config.yaml
norm_place: "pre"
rope_base: 57200.0
steps: 4376
dataset: "wikipedia_en"
Below are experts of layer 7 (counted from 0) of a mixture-of-experts language model. Rows are named router (the router's row for the expert) and show model dimensions 0-63. Each number is 128 + 24 x the weight over its row's rms, rounded and kept within 0 to 255. Numbers have three digits each.
After each expert's rows: a language model's description of what the expert responds to; "comes after" lists some tokens at least twice as common just before its tokens as in all text. This comes from a sample of Wikipedia text that the model never trained on. Tokens count by the router's weight.

# expert 7
router:135148166098131132153142107124123142113167115129058135138089139167096104131185120105165133147105103139139141104127154154094128120142118138102167067140137132136134128155151132172112140132132122
What it handles: Opening == or === of section headings after list blocks (History, See also), plus table pipes, list dashes and currency signs.
comes after: "\n", " ", "\n ", "|", " 260", "\n   "

# expert 31
router:180160129084118140147143114114132116128104101131117141130108167124094150118144115112172123113105099118084152118119166110109116088128120158143119083156137140146132135135093147119079124123168122
What it handles: The article the and possessives his, their, its after prepositions like of, in, to, often before first, same, own.
comes after: " of", " in", " to", " for", " at", " on"

# expert 22
router:157163111083115169143147131111130078131109095106089109121074187157084105159123101122109128095135129172069081143125132108134132121160124142112125104121187124093133146133149154121130141136109093
What it handles: Pipes, dashes and semicolons in tables, plus LaTeX math pieces like \left, braces, and backslashes, and some ordinary words nearby.
comes after: " |", ";", " \\", "|", " W", " L"

# expert 25
router:116179150086077126123188151139128102139135098129098136103122139137106127204129166130134125142118117172139105087089155131150114112147149168150140141135133137137161150131115129105129058122158083
What it handles: Adjectives naming a field or scope before nouns, such as national, social, political, international, military, evolutionary biology.
comes after: " the", " and", " of", " a", " for", "'s"

# expert 27
router:143137119101143126130170154123082111107103128093124159129131103150096100167133131102061204124101118157107162090105136135145122065149125132117133085124124118121132121157117133119130098100202120
What it handles: Byte pieces of Chinese, Japanese or Thai script, often inside parentheses after romanized names, such as 章, 馬, 罗.
comes after: " (", "(", "–", "/", " [", "18"

# expert 5
router:139162122120155151124137164145113141103104140130099158147149127118105129175114129131085144132131076136133143116084150086149121122113121170149119124094150142127147143110135144138104133115126055
What it handles: Words inside song, album, chart and award names in music tables and discographies, such as Billboard, Top Alternative, Best Vocal, opening quotes.
comes after: " \"", "|", ":", "-", " (", " The"

# expert 30
router:102138136114093174109128135144093109103119123156108123155101135135124118170153119115104143137116182125091135125144135144154135095126151177147140135123097110130192132145058143110122094132140103
What it handles: First pieces of split names and rare words, often after a capital initial, e.g. M+ead(ow), Lic(hens), fug(itive), Amaz(onian).
comes after: " the", "-", " of", " \"", ":", "M"

# expert 28
router:130134137162158131126145091145122096106086162082106133128145105122116117161120119121127171153130126122103124118118149105133150115129152191139133107105104110102130144155155107101130096138152073
What it handles: Dashes, parentheses and numbers in measurements, ranges and coordinates, such as ft, km, sq, UTC, dollar amounts, infobox field names.
comes after: " (", ":", "-", " m", " ft", " UTC"

# expert 14
router:114108136096138182094141094111115116138086080105092143196134145143113129156137164053189135121114128174092154071146174087119116106176146167123097100083124136129145156131121130122100118127108111
What it handles: Forms of be and have (was, is, be, been, has) and similar verbs like became, remains, right after a sentence's subject.
comes after: " was", " is", " he", " It", " it", " He"

# expert 32
router:130086158135168128164144139142119099126112166142149162139154132102112133115141129120143158153099127155137104115115148066152117145120153113155131124086128141089101122161113153171113146139138107
What it handles: List dashes and field labels at line starts in infoboxes and taxoboxes, such as Born, Coordinates, Genus, Website.
comes after: "\n", "-", " is", " /", "W", " •"

# expert 2
router:119133133127106146079177149154127104127128141096137149145122150131139100112167107110187177136114123149150141100116127143124111131132151141139137152160136108143127136121103138081057117139161125
What it handles: Quantifiers and determiners such as other, all, each, same, and place-name starts like United, New, South, plus degree/minute coordinate symbols.
comes after: " the", " of", " in", " a", " List", " most"

# expert 3
router:092127150117125138153150108140133092100094158139114130145113145134096133115149111111161128143133047144085132117090149160159119148153107154123104114133109153145127164147094123128128112155143142
What it handles: Years and media words like television, musician, songwriter in release or career sentences, plus line breaks closing paragraphs before headings.
comes after: ".", " in", "–", " In", "In", "|"

# expert 43
router:132158090118165154111138176148079087099112125111090143138143131122137144128129111134136172133129122115100154152072150116126113100126150155103149092124150122121132161167076147104147136153109121
What it handles: First capital letter of a split personal name, often after country codes or in lists, such as T-ihomir, J-arkko, M-ukhtar.
comes after: " |", " 1", ";", " 6", ":", " 2"

# expert 24
router:124132137125148137112130106143112117113100143109103128162116141104138127125148160132127147129091082200096145103126126103145136105104159142129150089181115128158102127131125144083183118139170127
What it handles: Pronouns and clause-opening words like he, it, they, which, There starting clauses, plus Japanese name pieces like Ito.
comes after: ",", ".", " that", " where", " when", " which"

# expert 18
router:113149102091100123113164136150120132166102119120113129116149130151117106154160144108145166139144127143135126133124152103137126086141130158161155148142138139145164119161099161120115115121142134
What it handles: Word-initial prefix pieces (re, un, co, non, dis, pre) plus an and adjectives like first, high, free, open before nouns.
comes after: " a", " the", "-", " an", "'s", " his"